From a checkpoint of a small mixture-of-experts model trained on Wikipedia: a variant of SOAP for the experts, 5439 steps.
Below are experts of layer 5 (counted from 0) of a mixture-of-experts language model. Rows are named router (the router's row for the expert), gate (a neuron's input weights, with its number), up (a neuron's input weights, with its number), down (a neuron's output weights, with its number) and show model dimensions 112-223. Each number is 128 + 32 x the weight over its row's rms, rounded and kept within 0 to 255.
After each expert's rows: "mostly gets" lists some tokens that are sent to it at least half of the time; "comes before" lists some tokens at least twice as common just after its tokens as in all text. This comes from a sample of Wikipedia text that the model never trained on. Tokens count by the router's weight.

# expert 1
router [153 139 116 198 166  66 147 124 131 142 125 107 167  85 111 127 147 128 156 100 134 157 184 142  84 150 174 136 105 154 112 173 118 118 163 129 147 157 165  21 127 207 126 106 169 114  50 156 142 148 153 119 168 166 102  92 122 121  96 126  98  51 195 111 189 109  75  87 149 125  98 152 137 158  83 199 164 152  96 136 117 166 147 119 181 119 152 128 107 106 155 164 121 140 162 187 125 117  68 104  97 103 116 133 179 115 156 112 135  95  70 104]
gate1 [ 95 153 121 135 105 148 129 166 167 125 178 108  63 135 128 104 136 121 211 179 138 187 131 144 138 154  96 140  42 127 166 137  98 125 139 100 157  88 175  74 143 166 100 102  85 122 118 120 205 135 128 161 191 115 123 103 137 134  50  73  65 133 108 120 141  89 152 128  98 127 162 111 100  98 144 114 200 181  94 142 133 148 119 173 153  83 129 148 119  77 143 124 151 195 172 161 147 133 115 130 117 166 137 172 176  81 125 102 126 119 156 125]
up1 [127 157 159 182 117 129 138 111 134 111 181 203 121  82 109 134 122 154  98 160 107 124 144  51 152 125 150 137 106  88 138 112 104 128 143  97  85 138 133 114  84 143 165 126  97  89 106 140 163  92  81 147 114 115 122 145 155 143 141 121 134 170 101  85 121  94  80 131 125 137  75 147 109  84 139  55 103 170 167  74 164 120 112 155 152 153 113 179 138 128 106 141 135 131 131  76  97 109 160 129  86 155 111 164  67 158 172 166 100 102 144 160]
down1 [137  85 154 143  96 135 153  53 186  98  73 181 141 121 110 145 130 160 100 119 170 193 160 147 194 100 152 187 125  71 183 137  84 113 175 106  50 118 181 135 109 132 150  93  66 132  76 168 150 128 126 106 150 115 115 127 151 131 174 175 138 161 182 122 138 116 109 144 126  85 201 195  86  83 127 140  97 128 143 110 159 152 151 134 132 131 107 135 146 105 152 153 113 147 105  93 164 150 109 147 162  87 155 212 113 108 146 110 172 144 131 159]
gate2 [114  98  70 128 124 124 137 196 149 126 113  88  88 142 152 116 142 157 112 105 132 124 154 156 115 134 128  43 116 107 145 180 151 121 106 122 224  88 156 143  74 114  51  52 116  96 111 146 188 162 113 133  84 135 144 142 124 162 106  80  77 105 142 152 122 149 113  98 134 121  85 172 133 146 103 105 134 162 131 117 119 130  63  41 121 111 107  74 144  97 162 155 121 154 137 158 143  95 116  80  71 143  84 138 123 146 110 165 153 119  94 129]
up2 [131  72 139 142  98 178 101 110 199 135 127 148 176  77  88 136 153 156 128 138 104 126 179  89 116 123 128 101 104 177 138 128  86 119 116 106  92 165 130 155  94 173 145 102  84 112 148 111 113 134  84 156 101 186  78  78 148 145 143  82 162 101 109 127 122 116 134 108 126 157 146 148 140 104 142 182  58 135 101 125  99 225 176 106 159 160  82 114 136 125 112 129  87  95 153 125 126 137 140 133  88 168 119 135 179 137  54 134 144  79 180 169]
down2 [187 107 131  59 137 134 155 115 147 130  96 157 128  98 154  94 113 121 156 140 128 106 144 129 131 127  95 130  73 130 115 146 135 157 122 103 148 105 142 139 155 233  55 127 138 101 165 155 176 107 119  72 175  85 180 143 101 140  70 128 107 138 129 146 153 116 154 159 106  85 157 185  96 160 140 159  50 134 139 114 135  49 103 129 135 104 138  83 112 128 125 137 103 135 120 166 118 137 102 121 102 196 117  84 146 152 103 111 119 151 157 133]
mostly gets: " =\n\n", " album", "°W", "°E", "See", " Cup"
comes before: "\n", "==\n", " of", ",", " in", "==\n\n"

# expert 29
router [163 172 187 165 145 116  95 169 118 111 141 104 154 115 127  80 146 130 126  64 112 161 172  90 124  89 207 155 134 136 108 161 165 138 199 112 104 145 183  77 166 137 130 133 130 122  84 152 108  93 169 146 138 131 115 124 124 152 102  87 107 130 159  96 159 170 133  96 151 154 147 203 142 184 141 144 116 146 115 114 131 126 109 149 145 186 140 132 114 159 156 203 109 152 129 156 130 107  40 128 125 187  93 152 121 103 134 104 131  50  80 107]
gate0 [162 150 184 124 154 125 131  97 131 170 139 109  67 106 112 170  81 156 141 151 127  81 120  75 122  97 113 140  57  62 161 187 156 165 145  92 111 125 158 132 149  71  96 104 116  98 131 150  56 145 145 108 144 115 142  87 129 102 101 116 112 151 128 138 127 130 139 176  75 119 118 235  81 136 147 180 108 159 182 103  91 109 157 159  91 112 118 110 185 130 151 158 169 109 134 165 141 142 154  91 107 118 153 122 106  66 119 162 142 123 122 130]
up0 [148 129 120 147 139 104 139 107  75 112 138 135  70 119  37 114 112 131 148 116  73 129 116 119 108 103 150 198  50 131  92 124 162 132  93 163 117 140 146 148 167  58 111 137 106 125 157 124 134 133 139 117 118 138 112 139 193  55 136 149  99  95 149 133 121 156 150 104 185 103 128 146 172 117 172 130 102 182 114 184  95 162 122 159 119 143 132 121 127 106 132 119 116 178 120 155 138 158 140 114 107 165 154 131 125  88 135 148 128 143  96 127]
down0 [125 138 126 124 150 123 176 122 170 110  67 102  65 127 188 118 133  80 102 144 125 112 126 119 101 175 216  84 104 119 184  98  99 103  72 134 158 136 171  88  94 121 116 150 191  76 116 182  86 115 145 148 138  88 159 146  92 108 187 133  86 131 159 142  56  67 154 131 136 102 112 118 101  90 155 122 188 109 158 156 160 108  88 166  86  99 138 140 159 147 133 134 187 168 136 141 117 140  89 160 151 129 138 179 150 104 114 117  99 163 124 109]
gate1 [181 159  44 149 168 129 124 112 127 118 120 114 120  99 157  77 103  89 136  85 108  86 109 155 108 113 195 123  83  90 135 182  79 169 127 167 137  95 151  97 113  34  81 174 123 159 100  77 140 154 104 168 111 139 122  88 134 117 122 145 135 143 140 148 141 123 154 102 161 145 146  65  48 166 100 135 155 148 166 134 115 153 119 171 145 215 152 158 180 109 138  93 102 137  87 176 123 145 116 163 145 139 129 178 172 126 136  85  91 131 104 118]
up1 [106 175 183 104 115 109 134 126 152 101  87  68 112 116 131 131 114  84  96 142  70 107 176 118 111 114 147 136 136 112 132 114 129 111 140  85  97  98 148 113  99 101 119 104 137 143  97 115 144  99 124 171  85 161 134  61 132  92 165 156 107 166 149 109 108  77 158 178  75  98 131 109 110 179  61 124 120 116 109 114  98 152 144  38 190 142 160 126 158 138 111 154 155 166 129 130 201  76 134 191 165  67  47 129 161 124 103  77  97 145 186 158]
down1 [141  92 130 125 109 104 103  84 117 103 159  88 116 127 163 143 132 133 106  97 132  73 161 180  62 176 151 119 154 143  90  99 108 149 116 142  96 149 114 152 152 105  89 142 126 145 127 138  85 128 153  98 129 164 114 128 185 102 165 125 187 151 100 122 131 124 100 206 102 164  90 102 169 143 154  71 163  75  80 135 115 114  88 170 118 139 134 111 109  35 169  92 122 157 146 111 162 152 182 111  77 107 127 105 155 125  65 224 104 124 169 184]
mostly gets: "″N", "°N", " %", " Total", " Votes", " Date"
comes before: " |", " |\n", ":", ".", "–", ";"

# expert 27
router [126 116 169 154 183  75 122 134 161 122 167 101 137 120 153 107 167 140 173 121 188 171 128 113  95 148 216 157 102 145  82 130 178 121 128 132 122 163 106  91 157 163  88 109 179 122  39 136 162 105 181  85 145 134  90  94 184  87  76 106  74 100 160 131 146 132  93  82 163 157 104 122 136 154 133 154 123 140  74 108 129 136 139 114 159 135 134 136 112 136 144 119 137 175 162 152 103  81  68 117 101 154 160 165 133  66 162 107  80 122 108 123]
gate1 [100  82  91 110 132 105 116 148 177 169 190 138 143  93  70  84 151 116 115  87 118 158 131 154 193 129 157  78  99  86 130  70 119 155 135 133 143 109 127 189 138 128 126 105 160 160 103 119 168 123 113  83 166 111 132 107 132 116  95 161 103 129 113  85 154  72 148 192 186 106 136 101 167 106 107 174 148 188 159 135 162 120 104 130 127 186 150 109 138 147 162 104 150 112 133 140 101 130 133 163 127  70 161 167 171 107 150 102  88 128 201 112]
up1 [146  97  98  72 109 157 127 130 192 138 114 110  99 143  96  86 122  87 119 118 125 102 155 139  63  97  73 130  66 163  65 120  92 147  98 104  69 102  84 138 126 111 149 180 122 134 140  99 152 150 107 139 117  80 103 153 197 145 170 103 116 126 191 154 167 147 148 154 111 143 148  79 166  68 138  75 136 162 123  86 110 115 106  88 159 181  84 156 119 165 105  91 154 101 127 130 155  69  74 134 177 145 144  43 147  89 190 142 133 125 147 167]
down1 [120 155 141  90 166  94 122 126  91 126 156  95  84 150 160 170 170 126 118  75  79 119 109  98  71 136 122 110  59 138 135 174 137  81 145 124 128 135 180 152 100 126 108  99  90 152  62 174 133  90 136 114 123 136 152 140 110 139 124 181 151 141 194 134  64 125 125 153 103 136 103 102 143 119 172  78 107  72 155 107 129 198  72 189 151 105 112 169 109  85 112 136 142 178 180 157 134 183 112 150 172 140  94  53 164  68 153  90 124 119 185 153]
gate2 [159  95 120 148  73 143 135 136  98 101 150 130  73 132 103  68 121 163 186  99  98  63 108 103 134  83 143 166  92  86  96 138  91  96 135 179 122 173 161 167 150  96  54 155 147 135 111 152 115 137 147  50  99 168 114 125 174 184 147 103 146 122 148 126 111 150 105 132 172 125 162 141 133 134 171 137 112 100  79  88 128 150 161 118  81 102 103 150 135 146 192 128 103  92 141  98 164  98 164 158 163 146 164 163  94 109 140 144 145  97 142  18]
up2 [ 89 133 123 207 141  91 117  93  94 123 147 187 158 131 139  82 123  99  73 131 145 122 118 158 104 161  70 148  54 116 138 168 178 128 104 135  71 122  88 156 183 130  84 111 112 128 115 102  95 157 172 165 149 136 123  90 122 123 131  80 183 140 116 185  59  92  73 149 122 115 129  92 111 157 135 120 146 118  68 111 104 169 124 130 138 234 124 141 147 154  82 123 127 130 180 141 118 149  93 106 169  96  58 143 123 114 112 112  97 167 156 158]
down2 [120 118  88  59 104 100 172 170  92 148 117  58  89  91 156  59 108  76 138 141 117 100 151  84  85 153 134 156 136 159 181 129 115  82 173 129 134 133 151 112  85 106 182 130  65 130 123 131  80 101 168 143  73 105 115 161 110 146  64 155  97 117 117 125 109 107 125  92 145 122 134  93  73  62 103 190  52 134 139 175 117 122  77 132 165 151 172 106 137 116 111  94 127 152  85 113 103 132 117 181 119 130 154 156 103 138 159 107 124 236  96 145]
mostly gets: " military", " water", " tax", " health", " political", " music"
comes before: ",", " and", " of", ".", "ing", "s"

# expert 10
router [193 158 119 162 138 118 115 139 118 147 121  91  85 107 171 125 116 125  81 102 158 144 152 126 142 129 169 172  43 151  78 171 163 109 102  98 140 177 139  72 153 162 115  98 176 102  64 203 121 166 209 120 114 129 109 107 154  80  73 111  69 103 177  92 156 110 121  89 138 139 131 171 141 120 125 129 104 145 130  98 164 193 112 159 175  80 133 155  74  90  86 131 160 113 162 166 180 105  94 135  79 178 125 166 153  96 151 126 128  48 114 152]
gate0 [117 151 230 148 159 184 129 123 125  93 122 118 152 124 121 126  98 143 151 161 188 112 195 103  95  91  91 186  87 152 155 169 101 108 122 178  68 141 106  92 131 152 130 152  87  48 109  97 119 165 186 143 181 121  81 120  98 158 133 110 132 136 108 159  86  93  80 132  55  93 127 131 168 102 151  94 141  71  99 150 155 107 194  90 115 111 139  76 147 148  81 141 150 168 149  88 199 131 112 111 147 115  68  98 155  91 163  76 122  87  60 128]
up0 [121 120  95 113 171 174 160 141 158 135 115  80 178 117 146 150  97 125 134 140 125 125 168 146  98 109 174 126 138 145 136 170 164 156 160 109  81 146 130  82 126 109 120 118 127 112 136 169 111 159 116 201  98 103 165 121 130 151 116  61 176 120 170  77 189 134  84 176  73 120  94 129 180 108 136  97 112 138 160  95 165 123 198 174 157 164 111 116 145 121  96  94 119 170 152  98 183 131 113 169 144 109  69  89 188 116 100  88 125 167 104 191]
down0 [125  95 138 153 134 150 121  92  59  92 123 156 102 170  85 164 173 116 138 142 150 129  91 139  96 140 124 123  95 128 153 104 135 100 108 133 159  85 118 131 129 133 138 110 100 115 124 104 107 116  74  95 116 159 135  94 131  96  85  32 109  86 135 110  96 112  71 113 128 179 101 159 163 137 177 170  54 110 103 116 133  94 150 155 154 158 133 179 190  96 120  79 145  89 192 181  96 206 173 182  93 112 112 116 107 160 158 134 126  86 117 144]
gate1 [149 128 119 139 138 140 146 135 115 105  94  92 124 138 136 103  99 120 103 153 101 166  78 115 143 157 154 124 128 105 140 135 125 104 146 121 184 174 126 139 158  66  75 119 111  81  86 106 121 123 201 191 125 134 128  97  84 141 128 111 174 152  99 109  96 146 173  74 155  52 118 105 137 160 149 165 145  87  93 157 117  41 150 160 137 124 156 104 145 122 134 101 122 130 135 128  70 121  81  55 127 127  96 135 158 163 154 111 149 142 103 179]
up1 [107 132 127 107  97 179 120 120  77  61 169 133 124 103 143 134 123 143 169 131  93 125  99 160 146 159 144 143 101 147 105 113 134 113  75 168 139 163 132 109  78  83 140 130 122  82 183 112 155 154 152 166  77 121 172 114  69 123 130 207  54 132 103 121 138 163 128 113 116  82  86  91 105 151 133 135 126 153 139 125  99 130 139  94 132 126 149 127 103 107 106  80 161 100 133 192 158 111 167 114  92 176 119 171 189 157 106 142 148 165  88 187]
down1 [125 112 139 156 107 189 117  90 103 124  87 165 123 105 121 145 172  79 105 135  45 136 120 115 139 126 169 138 104 166 118 140 110  94  88 166 161 122  97 154  52 131 111 112 158 159 105 136  93 130 187 130  83 168 145 119  82 115 132 126  62  83 135 200  88 133 142 194 155  92 159 136 138 121 141 108 142 179 164  91 134 127 134 170  99  98 127  79  95 113 150  61 189 129  92  98 159 149 147  88 163  90 121 170 117 149 106 153 108 119 112 108]
mostly gets: "19", "20", "18", "–present", " century", "17"
comes before: " |", "–", ",", ".", ")\n", ";"

# expert 30
router [145 131 111 172 184  62 127 150 185 170 133  80 184 116 148  89 174 129 172 133 147 153 159  73 135 117 239 177  98 156  87 168 113 110 116 132 145 151 126  96 163 103  92 119 152 133  77 186 153  96 108  96 117 146  71 126 152  90  67 121  41 125 167 124 162 138 100  70 153 178 131 154 134 153 141 168 134 163  92 139 169 142 114 100 185 150 159 147  93 130 161 179 147 149 144 171 126  78  91 107 112 164 142 180 155  85 124 148  97 119 111 138]
gate1 [ 99  80  84  96 159 128 132 154  82 129 112 139 115 136 176 125 117  93 118 155  96 168 161 170 138 167 118 104 160 121 120 183  77 117 139 154 117 162  81 172 135 121 111 121 136  64 106 155 150 101 108 115 142 112  80 125 112  67  93 169 101 126 115 119 121  91  86 153  92 110 114 122 128 164 123 112 140 217 136 151 162  64 110  48 130 122 165 107 103 139 151 147 144 111  56  94 142  76 172 121  99 197  75 116 145 176 168 154 115  92  75 129]
up1 [123 115 101 171 163 113 138 133 172 146 101 121 105 163 172 168 118  92  98 167 168 133 114 100 162 144 114 102 116 126 158 158 183  89 111 125 137 179 190 143 123 150 158  62 120 192 130  91  87 168 166 169 171 134 148 115 103 105 111 133 143 160 128 123 143 144  78 138 146 138 113 161 151 105 164 123 138 136 110 168  42 116  82 222  85  78  94  58 155 140 102 140  73  97 149 115  97 128 146 191 100 109 170 141  72 187 117 140 173 106 141 123]
down1 [200 127  61  75 115 179 147 169 141  91 120 136 159 116 148 163  80 123 166 151 174 172 134 123 152  82 188 192 137 126 125 162 145 102 105 136 115 114 142  94  68 151 168 143 152 138 120 150 143 125 138 178 134 146 151 120 197 187 110 137 112 123 122 157 185 113 129 117 145 138 127 118 178 177  96 127 178 129 141 126 172 103 100 121 143 157 106 122 181 116  85 114 124 101 135 161 163 109 183 130 136 107 141 152 166 160 111 178 216 113  88  85]
gate2 [149 105 109 145 166 126 197 155  93 156 135 117 121 149 190 146 139  57  73  89 171 172  82 105 200 113 107 137 166 144 129 127 141 108  89 135  94 123 147 181 143 111  13  99 178 198 164 148 206 121 147  86 157 131 135 188 107 125 129 168  99 194 117 109 148 177 141 178 142 130 112 151 158 135 142  89 133 126 100 131 184 198 148  91 136  90 113 115 126 176 118 109  95 158 144 138 175 126 101 116  56 115 137 109 126 119  73 153 132  72 126 158]
up2 [109 157 108 117 135 132 164 154 111 132 112  97 113 119  84 116 159 109 130 113 118 110 143 189 117 107 149 188 106 125  80 100  73 136 104 135  88 186 142 136 202 148 163 108  95 111 165  87 142 142 115  99 204 134  89 109 105 109 107 162 172 167 101 142 120  74 133  68 105 154 175 130  75  92 132 136  84  79 118 106  84  90 115 151  95 106 147 160 164 134 126  69 146 123 118  84  64 123 150 138 163 137 143 155  94 142 167 101  99 112 128 108]
down2 [142 107 169 174 145 113 147 109 114 116  97 120 174 151 170 142 154 146 148 105 157 133  86 165  86 157 163 174  95 106 132 128  87  96 168 129 115 113 108 161 135 102 123 171 142 118  92 171 110  97 118 160 123 168 177 109  39 149 116 134 134  85 160 151 126 111 115 160 127  84  97 119 119 125 168  68 102 111 129 108 196 105 119 121 219 142 108  89 166 102 134 164 152 151 134 158 211 141  96 130 183 228 142  78 173 116 106 102 109 125 133 145]
mostly gets: " members", " people", " areas", " days", " events", " players"
comes before: " of", ",", ".", " in", " and", ".\n\n"

# expert 15
router [135 197  95 153 161 104 154 193 163 116 153  73 130 148 152  92 177 115 168 128 110 148 188 126  66 123 158 146 102 182  92 111 138 147 112 197  68 149 113  85 132 145  77 120 138  66  54 131 101  94 153 108 116  98 148 102 165 108  81 144 111 136 112 147 130 130 118  99 131 140 131 195 102 121 134 122 128 113 151 118 186 142 146 135 195 110 133 171 128 103 117 121 116 158 200 189 130  92  81  85 181 161 134 161  92 122 178 111 128  72  81 116]
gate1 [ 90 149 163 171 167 110 117  72 107 118 106 172 100 155  98 163 121 186  77 113 128 127 126 167 147 152 124  70 141 131  71 102 143 113  89 125 151 155 123 110 163 160 174 134 137 142 145 120 121 147  86 128  98 129 152 156  76 165  92 163 184 134 148 135 100 141  82 149 148 144 114 114 130 114 191 116  78 164 143  96 131 150  72 129  70 114  63 107 150 174 122  91 107  78 172 134 179 138 130  74 202 125 126 156 171 126  91 122 133 109  92 116]
up1 [106 152 139 129 173 114 124 161 147  98 104  74 164 113 132 161  75 130  99 113 137 110 104 167 107 118 131 169  88 127 163 133 107 171 148 145 110 129  90 181 190 136 149 125  96 173  96 137 139 193 182 156 136 111 112 149 112 142 137 147 131 100 123 161 111 131 117  99  50  78 110 177 131  95 133 103 144 127 150 103 172  85  93 200 182 127 140 154 109 164 132 178  83 119 100 131  79  60 106 160 155  44 132 150 135 150 137 148  78 139 173 166]
down1 [113 188 159 117 112 109 123 132 110 120 156  83 152 172 117 167 115  81  83 123 143  70 125 221  41 152 110 144 154 107 130  63 149 156 148 140 134 131 154 105 159 122 145 144  90 160 136 130 162 109 125 115 144 178 117  68 112 121 154 131 159  68 114 128 117 156 159 204 153 131 183  95 119  64 173 142 178 126 191 167 167 128 114  70 107 100  79  65 120 145 134 114 120 162 138 150 119 125  95 180 175 129  90 120 152 137 161 199 120 145 116  55]
gate2 [122 114 119 180 127  62 113 111 164 128  84 114 137 118 117 176 121 107 110 121 127 112 109 104  55  63 149 158 121 123 148 177 138  93 122 132 135 144 156 140  95 115  62 122 153 180 135 132  96 107  75 145 190 160 126 133 124 119  88 130 107 135 165 134 170  89 145  55 105  93 103 115 136 168 112  98 155 114 136 171 119 101 142 184  77  83 156  93 124 118 172 132 133 119 166 112  93 104 164 132 148 144  73 102 127 177 153 147 100 182  99 146]
up2 [ 44 102 178  99 176 177 104 171 113 137 113 113 143 146 156 106 130  95 125 134 158 136 213  74 105 150 198 132 125 109 111 120 136 115 106 131 118 166 144  97  93 101 113 162  74 186 137 118 202  51 140  96 149 143 106 140 130 154 116 150 142 137 126 144  44 145 137 109  91 143 125 151 198 155 124 121 125 154 133 169  96 105  71  82 135 108 149 119 172 223  79 129 130 137 157 131  89 152 155 110 180 155 211  98 107 213 174 130 137  88 108  74]
down2 [113 119 104 134 151 113 104 142  29 177 142 137 140 106 150 179 149 160 127 129 103 108 123 163 131 179 108 113 125 127 143 134 164  86 121  74 131 101  90 172 132  93 152 158  97 128 168 197 149 124 126 176 106 145 113 121 108  94 110  70 116 146 179 159 191 118 107 133 154 102 116 142 204 130 146 115  79 117 141 127 133 147 151 186 149 128 144 112  91  68 155 178 112 166  84 127 144 196 155  56 126 155  83  87 141  97 115 208 154  96 143 111]
mostly gets: " km", " million", " such", " known", " mi", " mm"
comes before: " |", ".", "%", "0", " |\n", " by"

# expert 3
router [162 112 127 162 122  81 160 163 186 149 104  92 151 138 179 125 141 182 163  75 133 131 156 133  43 132 202 123 125 129 122 130 144  79 132 121  71 117  92 101 159 139  88 131 122 140  57 136 175 106 171 165  77 127 110 119 140 107 121 150  88 123 143 129 171  70  87  87 144 185 125 129 115 177 159 139  94 174  98 139 173 138  98 125 160 217 128 201  70 148 152 110 149 123 184 130 154  54  72 132 127 146 100 127 156 120 108  93 114  79 106 125]
gate1 [157 100  94  64 125  83 121 120  85 166 116 123  69 110 130 192  84 133 142  95  53 158 131 102  86  92 124 111 167 114 102 160 160  90 167 190 134  87 133 108 116 135 125 140  78 119 105 170 185 145 162 153 146 109 109  72 142 192 118 100 115 131 110 153 179 127 108 144 112  93 140 138 105 158  85  96 120 177  99 155 115 136 134  98 132 147 133 157  92 141  74 179  75 104 169 119 144 150  91  94 118  94 215 110 169  83 156 158  60 124 137 121]
up1 [ 74 118 107 109  90  77  76 137 122 119 164 117 120  94  76 147 145 166 104  82  81 127  93 138 157 124 102 144 126 184 122 174  79 169 145 104 132  72 144 102 112 115 105  92 183  94 102 176 128  90 114 168 115 160 211 217  83 141 145 115 189  81 133 114 108 114 170 144 179 127 102 121 149 127 125 142 132 171 105 167  92 153 115 161 137 142 142 127  90 118  58  88 127 129 115  98 125 118 119 173  79  88  87 164 184 123 121 154 122 165 116 123]
down1 [120 130 153 125 119 150 163 127 170 161 167 109 135 161  92 111 121 137  94 147 145 125 108  98 138 122 146 172 100 116 149  76 101 127 158 101 132 160 122 144  40  83 126 122 133 118 120 182 116  86 134 112 141  71  88  86 153 112 155 178  91 118 122  39 168 132 123 112 157 120 164 190 137 169  85 153 192 149 174 166 105 153 172 178 153  77 165 136 186 153  87 103 122 146 144 158 100  97 124 106 142  92 160 172 142  91 121 127 139 225  73 104]
gate2 [155 119 157 131 103 177 144 113 103 121 116 152 120 147 106 108 150  63 110 135 106 153 118 141 150 127 118 163 145 168  52  62  93  92 114 128  92  88 109 140 112 151  96 130 101 141 206 153 145 142 113 151  97 161 145 142 129 122 102 168 126  64 115 128 116 102 154 115 192 139 121 170 147 102 111 127  72 160 120 132 113 141 100 101 137 118 170 162 132 141 151 161 171  93 138 119 152 159 117 142 107  88  84 136  94 138 149 161  90  55 130 159]
up2 [138 136 102  69  79 131 149 122 161 155 139 117 151  98  84 149  91  88  73 123 100 162 107 141 156 109 114 129 149 196  62  79 129  81 132  64 142 131 118 153 127 156  94 124 111 162 155 157 100  98 129  72 119 146 125 160 153 107 104 116 144  40 115 132  41 134 172 104 160 146 118 134 182  66 164 171  63 160 116  78  48 172 139 159 161 148 122 124 107 159 119 145 126 142 153 102 111 123  84 145 135  62 111 127 100 160 151 145 102 160 150 136]
down2 [111  96  88 160 189 131 126  82 129 162 147   8  90 199 165 139 134 173 100 113 176 132 119 143 172 125  91 127 114 135 111  74 173  50 101 106 159 162  72 110 126 142 130 127  95  90 135  66 171 125 115 125 129  75 114 177 121  90  97 162 139 100 122 140  95 117 129 100 139 147 129 149 172 170 183 116  96 117 130 152  95 181  87 124 152 105  95 170 103  99 113  95  88 138 155 137 120 141 142 196 119 101 113 118 149 180 121 133 146 144 176 142]
mostly gets: " ", " $", " £", "°"
comes before: "20", "19", "1", "2", "0", "3"

# expert 13
router [160 191  98 123 138  81 136 160 179 100 127  98 131  94 118  86 162 125 157 117 176 105 117 107 123 178 170 199 102 131 117 185  67 115 135 140 102 165 123 120 143 103 158  78 135 153  90 131 131 158 196  80  97 116  78  96 145  61 144 101 105  64 151  94 103 157 109  91 154 149 105 187 105 130 136 191 113 126 124 171 158 142  51  94 162 154 132 132 108  92 106 127 110 173 210 116 102 116  11  98 109 136 136 121 225  74 161 103 111 100 129 127]
gate0 [112  91  87 100 162 131 210 120  62 121  92 144 140  31 100  88 125 110 117 133  65 140 147 177 142 179 137 132  86 125 124  88  54 165 112 109 126 125 138 164 133 135 143 141 138 199  85 119 140 154 169 119 143  84 131 138 159 147 149 160 176 108 161 118 188 152 153 102 181 211 104 112 105 122 159 132 153 150 161  91 113 131 147 114 172  96 167 109 165 125  96 117  92 150 189 119 106 150 120  89 139 164 129 171 164 121 161 112 133 142 164 153]
up0 [158 160 133  86 141  30 113 155 135 113 141 105  99 207 155  96 105 140 122 137 138 131 165 124 161 147 190  82  76 115 129 122 156 127 116 108 128 132 164  95 135 122  86 194  66 167 141 110 175 153 169 151 117 130 145 122  90 160 105  86 151 104 131 126 121  91 100 152  27  72 188 157 135 150 155 195 132 143 138 123  86 144  96 172 129 117 137  93 154 120 125 122 103  80 106 147 183 106 147 193 126  92  85 130 104 179 134 141 101 135 105 152]
down0 [145 166 143 147 112 111 183 164 176 141  74 155 142 180  76 128 183 127  74 137 187 158  94  76 138  92 138 143 105 110  77  84 118 156 131 165 117 138 105 126 114 173 157  85 193 141 147 100 114 130 121 110 122 161 108 128 143 127 131 184 144 144  95  80 129 159 207  95  91  85 146 171 131 137 145 103 147 130 123  81 158 194 222 130 133 137  95 119  72 141 155 142 127  56 125 146 111 133 114 123 124 211  89  88 135 157  95  98  96 182 116 185]
gate1 [205 136 139 187  92 144 158 154 107 109 132  63 172 136 107 108 150 224 167 138 142 134 105  99 108 171  96 102 149 118 104  96 107  94 107 128 186  75  99 153 167 137  89 118 164 107 155 144 169 106 130 114 127 138  80  96 140  83 133 164 115 148 155  99 135 139 141 105 142 138 139 189 118 122 145 132 141 147  93  96 138 182 150 141 148 159 106 128 134 125 137 108 153 123 106  77 128 138 132 114  67 146  93 146  90 105 108 138  83 139 151 145]
up1 [104  98 185 156 104 173 155  98 148 128  70 110 147  88 162 137 127 141 130 200 180 128  57 119 150 101 143 162 135 125 109  60  60 128 116 148 109 168  90 150 177 103 115 104  78 164 141 158 165 124 140 105 119  81 143 155 106 146 138 187 102 164  91  84  82 127  96  61 156 193 141 142  90 119 179 143  39 122 121  77 113 183 141 100 117 140 154  52  94  59 123  93  64 107 172  95  57 186 100 106 156 144 155  88 171 129 148  68 164 106 194 127]
down1 [156 152 118 153 144 187 177 113 139 178 141 111 141 148 125 122 104 121 168  87 103 125 114 150 108 123 141 121  84 165  54 137 114 207 117  96 162 146 136 161  77 195 138  89 200 101 114 134 106 125 151  81  99 130 103  97  83 143  76 129 124 149 113  85 128  53 107 187 117 122 136 102 108 147 122  61  76 100 153 108 136 157 128  92 161 170  89 132 164 123  91 127 215 123 147 125 139  82 107  87  94 133 119 128  97 112 123 131 116 142  88 146]
mostly gets: ".\n\n", "\n\n", " \"", " |\n\n", ")\n\n", "==\n\n"
comes before: "==", "The", "===", "In", "=", "-"